{
  "router_score": "softmax",
  "router_z_loss": 0.001,
  "init_std_router": 0.0369,
  "lr_router": 0.00102
}
Below are experts of layer 5 (counted from 0) of a mixture-of-experts language model. Rows are named up (a neuron's input weights, with its number) and show model dimensions 0-95. Each number is 128 + 24 x the weight over its row's rms, rounded and kept within 0 to 255.
Before each expert's rows: a language model's description of what the expert responds to. This comes from a sample of Wikipedia text that the model never trained on.

# expert 6
What it handles: Pronouns and possessives such as he, it, their, 's, plus small numbers and pipes in sports statistics tables.
up0 [ 94 149 141 124  79 155  94 138 128  93 128  99 152 117 142 161 145 154 131 198  98 118 163 136 149 142 112 149 111 108 131 116 174 138 102 101 150 105 152 180 112 120 107 143 168 155 126  96 113 149  96 122 123 171 120 108 114 161 102 129 121 119  94 164 124  98 129 143 100 167 144 119  88 132 161 145 123 154 140 101  71  93  98 165 110 155 150 138 143 136 161 139 113 106 118 150]
up1 [130 124 113  88 105 169  79 132 129 153 145 124 151 132 125 105  95 109 115 130 170 144 141 141 118  78 134 108 103 116  97  76 141 135 144 141 149 115  76 133 148 154 163 135 166 109 144 154 150 123 104 143 133 130 164 122 109 119 140 132 128 168 118 131 129 121 169 151 150 125  99 142 121 146 138 137 153 131 100 100 102 141 141 164 149 113 131 141  95  97 149 108 115 133 104 171]
up2 [142 127 125 115 133 146 131 119 168 142 131 133 146 137 132 100 123 125 158  75 139 112 144 108 119  86 129 160  61 152 162 156 145 105 144  79 166 100 142 109 123 102 129 128 144 130 154 139 103 125 146 134 143 129  79 114 139 137 130 164 136 135 132 154 157 157 131 170 134 109 139 136 134 119 110 132 116 124 149 132 162  92 111 110 162  85 150 124 169 122 193 126  85 117 116 157]
up3 [ 92 169  97 124  90 179 129 118 111 136 145  86 135 160 136 104 123  90  90 144 132 159 151 107 139 126 143 129 116 125 113 112 192 137 128 143 143 104 153 157 126 153 145 129 140 143 105 126 107 154 144 128 125 150 147 128 118 181 137 160 119 110 104 111 136 124 127 165  94 156 153 162 169 102 123 152 130 154 135 136 165  89 137 146 170 109 155 131 109 127 145 119  95  53 110 137]

# expert 5
What it handles: Digits, degree, minute and second marks in geographic coordinates, postcodes and money amounts, plus in, take or tells before places.
up0 [138 137 139  95 174  92 116 140 129 125 118 120 164 144 111  99 140 107 121 133 128 125 145  78 132 109 139 117 116 167 171 121  90 123 127  66  97 110 184 169 162 168 142 123 124 119 127 146 134  89 115 163 125 165 115  64 131 127 152 131 107 126 185 131 138 124 121 166 150 114 156  96 103 168 129 117 134 154  89 143 151 148 109 101 145 109 163 124  94  95 185 111 135 148 138 131]
up1 [107  88 122 107 161  67 136 128  89 122 112 110 153 120 107 141 159 117 138 135 109 146 132 125 151 131 136  79 140 140 135 117 139 132 121 129  90 134 131 151 127 125 145 181 141 163 109  94 152  58 126 113 129 149 106 111 155 153 124 149 137 110 141 163  93  94 101 151 157 173 133 126 119 149 129  99 120 162 115 108 139 175  88 135 109 107 142 139 148 105 103 103 123 161 115 109]
up2 [ 78 140 143 114 161 180 155 160 103  96 152 119 118 138 124  95 162 128  83 167 142 150 149 103 149 143 118 137 107 156 106 116 126 110 128  63  53 146 117 103 117 155 102 124 130 143 122  94 137 143 150 181 131 118 159 103 154 136 143 126 127 188 154 123 136  94  74 119 151 130 152 111 149 125 158 122 131 129 169 121 124 135 137 151  97 120 128 139 150 106 120 104 140 125 148 103]
up3 [109 151 117 148 126 121 116 119 138 100 118 121 132 128 134 179 139 169 132 140 169 148 146 120 148  94 155  95 135  93 141 122 167 104 122 153 108 161 118 169 126 164 146 101 150 162 123 156 124 140 188 125 132  95 102 154 121 155 109 132 100 107 113 151 110 119 108 147  65 128 105 107  86 125 130 123 133  85  94 104 131  65 133 148 106 121 118 156 104 150 109  98 169 163 125  87]

# expert 10
What it handles: Opening words after a title line in short entries, such as of in Genus of beetles, infobox fields, and non-Latin script bytes.
up0 [159  74 154 159 111 151 102 122 163 124 116 118 119 120 140 132  94  96 160  81 142 111  73 139 115 131  96 147  68 122 139 151 139 149 138 133 152  82 139 156 158 111 104 139 127 117 143 110 121 135 160 133 140 134 141  66 117 124 123 153 157 148 131 104 139 145 104 154 153 117 127 184 155 141 123 154 168 139 139  97  78 135 141 164 152 117 127 134 112 105 128 143  99 154  90 149]
up1 [140 126 155 139 134 142  83 164 146 134 144 113 157 138 110 121  79  99 108 174 142 179 100 125 123 168 148 105 109 153 151 139 121 100 104  75 103  90 124 151 130 168 151 147 110 101 121  79 136 163 154 129 152  98 142 132 166 100 137 202 125 102 136 135 127 134  87 122 128 179  94 129 107 133 155 119 128 163 162 134  96 152 130 147 105  89 160 129 140 132  97  93 127 152  89 125]
up2 [105 136 164 133  87 101 115 138  94 165 124 130 125 133 137 160 125 165 135 116 114 126 126 119 138 130 133 171 117 142 134 101 100 117 147 143 117 123 156 166 122 115  94 111  93 100 109 124 142 123 141 130 188  89 126 150 145 145  95 122 179 145 190 151 143  97 124 113 137 115 108 127 123  83 144  95 122 101 170 125  98 113 142 131 155 155 162 144 148  91 114 136 183 128 179 184]
up3 [112 105 131 125 126 101 126 129 116 134 114 101 128 110 128 137 103 143 111  99 152 116  94 105 159 128 107 138 114 175 159 145 121  91 132 106 177 121 123 142 200 147 110 167 133 120 128 138 158  87 185 164 156 104 116 108 158 131 100 107  84 119 152 119 130 122 136 107 134 118 117 127 149 176 131  98 119 151 149 124 135 139 152 115 128 123 140 123 103  98 146 101 124 115 122 127]

# expert 0
What it handles: Month names after on or a sentence start, such as October, January, March, plus commas closing introductory or parenthetical clauses.
up0 [141 135 116 118 151  91 108 108 108 139 110 133 182 130 122 112 156 190 138 100 140 120 138 134 142 139 110  78  77 117 137 116 171 120 116 127 147 113  83 151 159 154 139  68 164 114 119  79 128 132 118 173 146 129 109 148 119 130 102 164 150 173  99 152 103 120  93 115 147 130  69 105 126 129 120 161 122 109  92 133 111 117 120 101 129 127 123 125 116 114 141 109 153 154  94 102]
up1 [149 126 135 145 162  97  71 147 110 126  95  82 164 120 145 149 147 115 136 126 173 165 129  88 135 117 122 131 116 100  96 146 115 102 113  91 146 128 147  92 118 120 133 118 113 101 117 108 113 111 138  97 139 118 125 151 123 136 104 119 125  97 140 117 110 141 133 158 115  81 189 129 130 108 156 139 129 174  78 128 114 153 121 165  87 147 133 158 144 136  76 135 136 182 146 122]
up2 [132 117 130 103 132 117 138 128 149 157 151 127 124 126 107 109 128 124 131 100 118 111 155 105 149 146 131 147 100 125 147 109 154 119 109 103 124  97 118 120 148 148 126 149 138  81 131 153 129 106  87 159 108 130 101 158 146 105 101 140 120 122  97 151 132 125 110 134  70 136 118 118  92 153 162 122 150 121 162 111  95 112 131 172 137 141 137 149 185 141 183 120 121 125 152 127]
up3 [101 127 177 153 137 103  84 175 108 133  83 138 112 141 127 148 148  90 124  96 162  89 115  97 136 113 117 140 144 106  77 143 100 148 150 136 166  78  81 139  70 148 117 132 128  98 136 103 164 103 121 143 165 146 122 135 158 136  85 159 156 200 133 142  93  72 110 126 133 144 138 128 144 114 131 129  99 132 152 132 181 114 128 113 120 157 162 156 150 120 121 146 147 108 149 146]

# expert 1
What it handles: First pieces of words split into several tokens, usually lowercase consonant clusters or single letters, such as st, dis, cl, D in names.
up0 [ 75 135 123 124 120 146 148 114 135 137 108 122 147 119 159 133 145 122 123 117 132 129  83 129 137 110 119 150 112 102 119 140 170 100 174  93  89 161 132 118 112  94 111 166 150 106 162 132 105 137 133 122 117 111 109  73 104 146 104  99 151  89  94 122  85 100 168 156 146 139 159 108 104 126 150  68 104 126 118 133 143 147 102  87 144 153 138  67 118 127 117 102 134 127 155 137]
up1 [130 121 119 114 148 179 142 116 127 103 115 100 113 128 152 106 170 147 128 123 153  95 125  99 146 104 140 136 143 122 158 115 150 113 154 169  97 171  68 149 122  85 115 131 127 152  80 129 119 142 165 161 115  71 146 131 113 107  93 110 184 161 158 124 130 115 136 152  95 148 139 127  76 131 122 117  83 154 151 160  81 158 152 159 170 125 144 140 180 136 121 148 173 130 152 140]
up2 [134  95 137 120  83 124 130 125 110 112 120 121 111  93  90 130 158  99  96 100 127  71 141 102 129 134 131 126 152 126 128 128 121 133 103 121  99 104 123 188 101 166 162 169  87  99 127  93 144 107 110  90 160 121  92 122  65  90 120 108 148 109 146 169 140 155 187 130 148 133 103 162 111 114 157 167 133 124 112 163 112 196 111 162 129 125 147 124 145 134 161 142 119 146 114 144]
up3 [ 93 137 134 119 133 157 156 135 136 152 135 119 124 119 145 141 127 148 141 115  91  75 162 115 101  99 103 110 134 118  86  95 137 103 150 141 117 123 157 162 157 113 100 120 143 165 174 113 112 115 145 138 155 128 126 103  81 114 143 123 163 105 129 160 161 106 132 156 138 141 130 113 105  93 132 163 166  81 117  96 142 124 132 135 184 120 136 128 137 123 130 128 100  95 148 152]

# expert 9
What it handles: Four-digit years in dates, careers and tables, such as 2016, 1984, 1962, often after in, a comma or a dash.
up0 [129 120 169 105  89 156 131  95 141 147 117 113 156 104 128 162 119 116 122 137 102 102 103 123 149 138 118 111 133  76 124 162 118  93 150 124 145 132  89 138 149 140 163 151 135  99 132 137 201 140 133 142 110  75 143 178 126  88 156 126 109  96 130 121 119 115 117  91 115 158 167 113 136  96 157 140 167 163 155 110 113 128  88 156 137 186 131 123 107 150 120 144 128 187 158 100]
up1 [136 110 125 146 146 124  75 141 155 186 109 127 156 101 114 107 104  81  95 128 157 141 109 126 126 113 123 139 155 110 152 134  74 129 109 108 147 136 111  93 133 123 102 158 104  94 140 123 128 159 157 121 127 121 141 147 116 146 129 119 120  81 169  92 168 112 156 136 147 109 109  78 109 108 100 125 140 102 142 146  99 124 136 126 118 112 173 155 160 140  72 104 113 104 120 181]
up2 [ 88 161 161 113 174 110 143  78 155 144  98 136 153 127 110 104 123 152 142 137 139 140  96 127 116 152  77 146  83 133 128 106 151  76 124  91  97 122  83 129 125 134 114  91 116 121 121 134 115 139 115 118  99 120  89 156 162 128  99 109 109  83 143 119 124 139  70 130 100 147 119  91 101 135 141 130 114 125 141 123 132 112 131  95 120 170 123 109 111 131 152 107 128 129 137 171]
up3 [ 83 147 103 123 149 150 152 128 147 155 145 130 134  86 139 146 141 151 168 159 152 130 130 118 141 128 132  85  76 126 127 136 128  78 145 100  97 132  88 142 162 120 132  98 187 163 143 135 162 121 135 171 131 100 131  95 150 133 110 124 151 128 140 143 134 105 106 127 136 163 148 124 127 166 116 150 174 145 125 106 133 109 121  83 145 108 139 141 113 157 134  98 150 136 131 141]

# expert 11
What it handles: The word the and prepositions such as by, for, with, against, especially after a verb or at a line start.
up0 [116  93 144 116 141 157 116 112 124 126 100 121 124 161 116 138 102 165 145 127 114 159 159 146 107 143 117 116 116 167 121 138 157 109 117  91 134 120 144 129 105 109 108 106 116 168 126  48 114 153 132 115 132  78 144 110 135  96 135 135 106 121 128 151 146  95 136  83 148 144 131 131 143 181  99  99 167  96 109 108 112 147 157 132 138 108 163 157 121 138 116  96 166  96 140  84]
up1 [133  95 142 111  77  91 189 158  99 108 160 152 135  93 125  95 102 125 129 120 128 114 135  98 109 117  86 143 166 149 117 109 137 112 139 120  94 141 104 130 128  90  84 141 132 138 134 154 152 125 126 105 115 106 144 151 158  92 170 138 107 111 118  95  64 127  91 136 141 139 155 109 140 136 150 123 145 113 125 133 171 128 142 149 135 134 104 125 133 138 103 114 140 171 156 137]
up2 [118 129 130  43 149 117 111 111 138 150 125 146 107 117 143 158  69 123 127  87  96 105 145 146 124 116 139 129 127 129 106  97 155 126 143 124 116 123 135 116 151 106 139 112 171 135 145 130 153 146 146 168 158 155 116 136 171 155 123 122 128 148 114 142 151 153  84  79 141 145 120  69 109 165 156 160 165 118 102 115 125 133  93 129 132 104 138 128 122 114 147  89 101 121 153 147]
up3 [154 118 173 110 100 100  87 154 104 129 155 109 146 140 142 118 153 104 129 158 123 126 120 117 130 137 117 114 160 126 173  93 137 118 147 103 118 112  91 142 141  90 180 174 150 136 115 112 144 133  80 122 146 130 125 136 138 113 112 166 113 111 127 127 161 120 154 126  98 126 148 157 130 136 130 136 108 141 179 118 191 117 139 149  85 123 195 146  87 119 106 113 152 111 121 107]

# expert 7
What it handles: Inner and final pieces of rare, foreign or scientific words, such as i, ia, ism, idae, ensis, plus table rule rows.
up0 [119 126 167 159 105 138 127 121 119 152 125 101 117 131 152 109 102  78  85 125 163 114 145 163 143 136  98 128  74 141 135 131 160 135 156 158 126 119 114 129 129 127 156 112 123 149 121 160 170  87 128 172 146 118 160 144 134 144 141 145 107 192 158 153 127 110 158 146  86 130 111 138 130 149 127 110 168 119 104 152 143 118 160 141 131 100 120 110 143  86 152 130 142 127 120 115]
up1 [131 156 105 171 123  97 170 107 146 140 137 145 149  86 140 151  90 150 131 151 135 137 141 159 156 109  85 148 102 147 118 150 155 149 150 133  85 129 117 134 156 128 140 134 159 101 153 108 103  81 122 111 147 130 125 152 134  92 149 117 107 109 118 122 121 118 111 110  87 157 146 100 127 143 124 158 148  95 104 120 110 105 117 161 141 140 140 165 120 122 107 133 114 200 153 116]
up2 [126 131 150 161 137 153 177 122 116 125  85 124 138 165  63 110 157 107 106 158 112  80 128  99 146 120  97 124 106 120 124 110 102 172 152 143 114 119 111 127 102 125 142 109 129 141 117  95 148 137 107 106 165 101  78 128  91 133 162 125 170 124 144 160 169 120 155 157 129  95 106 173  97 185 148 117 129 106 127 154 135 144 164 162 109 111 136 129 160 141 125 121 117 131 110 115]
up3 [ 89 143 141 126 153 184  94 158 153 111 100  76 136  95 127 133 165 139 163 120 125 130 132 133 127 137 134 124  80  99 125 139 157 142 173  87 108  82 115 141 148 120 115 149 113 108 148 134 145 113 152 140 165 154  96 152 122 110  80 111 150 102 107 138 103 117 139 106 153 162 129 136 142 130 146 118 173 135 164 139  90 129 150  99  95 146 107 105 144 120 114 101 124 102 151 185]

# expert 8
What it handles: Determiners, quantifiers and adjectives before nouns, such as more, several, any, different, large, including endings of split adjectives like rig-orous.
up0 [ 80  77 137 134 161 120  95 133 149 145 155  91 115 150  96 151 133 168 142 108 138 159 144 116 135 117  74 106 103 158 113 121 166  98 106 111 123 130 122 125 118 151  82 140 146 120 134 101 143 188  90 131 132 128 118 115  87 139 152 101 136 105  97 132 117 102 113 126  95 128 166 141 163 179 149 144 140 104 156 106 117  84 126 161 126 137 120 163 127 126 120 123 107 132 171 109]
up1 [136 153 120 149 111 114 120  92 111  87 126 148 168 101 128  75 167 118  66 139  69 118 145 113 104  88 134  86 132 155 177  83 121 131 108  86 144 157 135 138 110 147 130 132  96  90 116 135 107 132 123 115 138 160 132  84 119 172 135  81 125 128 174 102 148 118 112 188 127 148 165 127  74 121 142 119 117  94 111 112 148 113  62 118 162 104 119 115  77 119 145  85 148 145 101 153]
up2 [141 135 124 135 111 127 115 124 127 115 120 119 130 165 108  97 131 110 136 155 132 112 135 119 141 137 144 113 133  93 116 119 110 162 175 104 154 121 119 160 107 104 148 117  95 150 112 124 167 112 134 154 146 142 121 115 138 165  96 135 153 148 152 109  63  95  69  74 135 133 117  97 198 132 104 104 170 117 122 122  60 157  72 123  96 131 125 139 155 142  79  82 118 111 132 164]
up3 [105 136 128 133 119 144 137 132 113 110 118 115 147  91 111 122 167 155 120 120 132  92 146 115 145 186 128 131 154  81 120  92 154 104 147 140  86 136 154 126 128 137 154 123 127 166 132  87  94 120 162 135 107  86 126  74 125 106 100 116 110  79 128 101 129 163 127 136  89 122 137 172  99 130 143 156 163 101 104 129 119 156 157 125 118  81 143 164 115 126 149 114 138 122 133 160]

# expert 2
What it handles: Personal first names and their pieces in cast lists, tables and prose, such as John, Michael, Ricky, plus sentence-final periods and line breaks.
up0 [141 137 103 131 130 146 128  68 151 137 135 127 132  80 123  98 125 135  65 116 132 102 134 160 152 136  74 158 140 106 136 135 111 147 138 101 121 133 126  96 128 141 129 143 128  94 130 102 100  98 120 141 114 109 172 130 118  90 150 116 119 108 111 139 108 127 113 136 117 191 121 147 109 107 123 133 155 104 150  92 147 125 135 135 146  64 145 134 115  98 149 119 123 136 164 141]
up1 [116 164 140 123  81 117 119 137  96  71 151  93 145 129 125 117 135 147 148 120 135 123 126 121 119 128 136 127 142 115 106 130 148  99 117 190 131 139 163 137 141 164 150 100 110 136 135 161 140 146 139 161 137 127  87 163  97 117  67 153 130  91 133 147 146 122 139 115 137 157 141  96 143 111 118 127 106 116 142 124  87 150  99 120 140 151 165 144 128 117 117 132  82 163 135 132]
up2 [124 144 127 142 131 147 116 143 113 148 129 131 149 107 144 133 153  95 111 139 120 133 125 107 124 115 147 103 118 139 130 119 118 144 181  94 143 111 177 117 125 111  82 156 111 152 118 157 152 143 172 119 153 134  87 137 179 158 135 118 135 129 109 171 125 136 131 115 152 172 156 103 100 123 133 127 102 100 147 112 110  68  70 133 136 106 155 125 169  78 120 140 116 107  99 148]
up3 [149 129 110 131 151 118 169 142 105 111 125 111 148 129 185  88  54 151 110 102 106  50 157 130  85 111  92 146 119 122 140 133 118 110 189  99 146 125 126 156 123 131  95 137 170 158 149  95 135 150 104 135 159 120 137 136 175 114 170 125  96 129 157 143 128 120 144 144 135 150 130 120 115 107 116 145 143 132 129  95 185 125 142 126 146 145 114 111 116 157 113 128  82 159 148 120]

# expert 3
What it handles: Conjunctions and clause-linking words such as and, including, until, because, plus dashes, list hyphens, section markers and sentence-ending periods.
up0 [121 136 172 146 109 127  94  98 123 136 108 128 169 142 130 123  91  89 142 124 115 121 147  95 199 112 120 162 148 101 130 118 151 127 105 101 153 106 123 105 154 101 153 121 184 146 130 134 127 135 153 122 120 144 178 140 148 103 143 141  88 190 117 132 143 133 137 100 158 147  87 132 120 131  96 145 148 146  91 105 156  96 113  91 102 117 116 194 150 119 139 135 117 117 151 110]
up1 [190 108 118  65 117 133 113  86 136 154 110 164 201 146 114 132 138 124 128 120 141 102 159  91 108 149 152  92 102 143 120  99 131 127 147 128 126 131 149 129 101 180  86 143 114 121 121  98 165 142 115 142 123 144 105  86 141 122  96 172 122  98 140 141 162 146 154 161 119 127  74 116 166 139  69 143  92 147 117 157 148 139 153  79 135 137 103 129 138 166 125 144 140  94  46 109]
up2 [ 96 161 168 142 113 139  92 107 139 147 141 126 147 175 135 127 133 125 103  98 151 114 123 124 117 126 138 159 147 114 142  88 151 134 148 155 123 146 135  97 106 100 173 153 123 119 161 121 143 118 103 130 124 128  98 108 151 137 115 113 130 122 131 178 148 112 114 126 121 137 159  74 130 158 128 130 125 118 174  64 152  99 105 110 116 135 104 134  96 120  99 129 164 135 106 112]
up3 [133 102 152 124  96 119 129 151 104  88 146  87  88 149 120 157 123 102 111 151 118 157  97 134 117 135 127 141 143 107  99 164 113  97 137 121  97 151 111 106  92 114 152  94 141 154 175 113 115 149 108 153 100 135 122 109 149  97 144 125 144 128 124 110 116 100 133 106 114 126 135  62 118 136 114 101 121 157 107  91 176 133 126 109  66 139 152 114 121 123 106  98 133 157 131 111]

# expert 4
What it handles: Common nouns right after the, a or a possessive, such as album, book, region, title, role, often followed by of or a comma.
up0 [136 132 103 168 131 123 155 117 164 149 112 141 145 179 163 109 120 110 134 138 105 127 100 147 110 141 108 148 149 132 163  89 141 179 151 128 120 139 123 114 149 132 107 140 127 105 122 146 139 140 124 150 144  98 115 100 160 109  90 143 160 162 118 122 111 146 170  72 103 134 121  90 144 134 153 123 163 121 157 121 166 105 143 123 102 126 102 142 132 136  89 140 136 136 139 132]
up1 [148 143  94 159 143  88 111 127 177 101 108 105 120 139  91 177 144 118 121 125 155 167 128 121 121 167 109 125 152 112  72 141 118 155 136 126  94 117 105 129 133 130 138 150 145 169 150 132 147 153  91 136 108 138 147 135 162 160 127 142 116 143 122 136 150 104 157 114 133 133 177 120 143 170 122 102 128 122 137 104 144 162 124 128 105  99 160 133 128  84 123 122 142 125 154 127]
up2 [127 113 136 160 149 130 157 116 129 117 125 128 119 108 114 117 130 126 119 126 113 124 134 156 111 152  93 148 105 144 139 115 126 109 158 111 117 124 133  97 144 128 136 141 116 107 120 132  80 116 138 131 164 120  97 115 127 103 133 145 168  87 143 145 105 136 102 140  77 168 151 124 112 147 126 122 128 109 116 115  86  93 127 145 131 142 120 145 165  65 143  87 100 117 177 166]
up3 [120 113 124 153 129 142 122  87 141 161  87 166 123 123 143 158 175  99 151 168 166 155 142  82 131 102 128  92  86  99 150 133 146 104 127  87 107 120 130 190 118 151 150 139 131 165 128 139 162 140 157 148 100 174 126 174 125 120  93 128 118 121  99 126 130 103 106 104  76 149 112 135 105 137 101 161 130 125 119 141 114 114  95 106 132 111 138 123 101 133 150  95 165 106 168 127]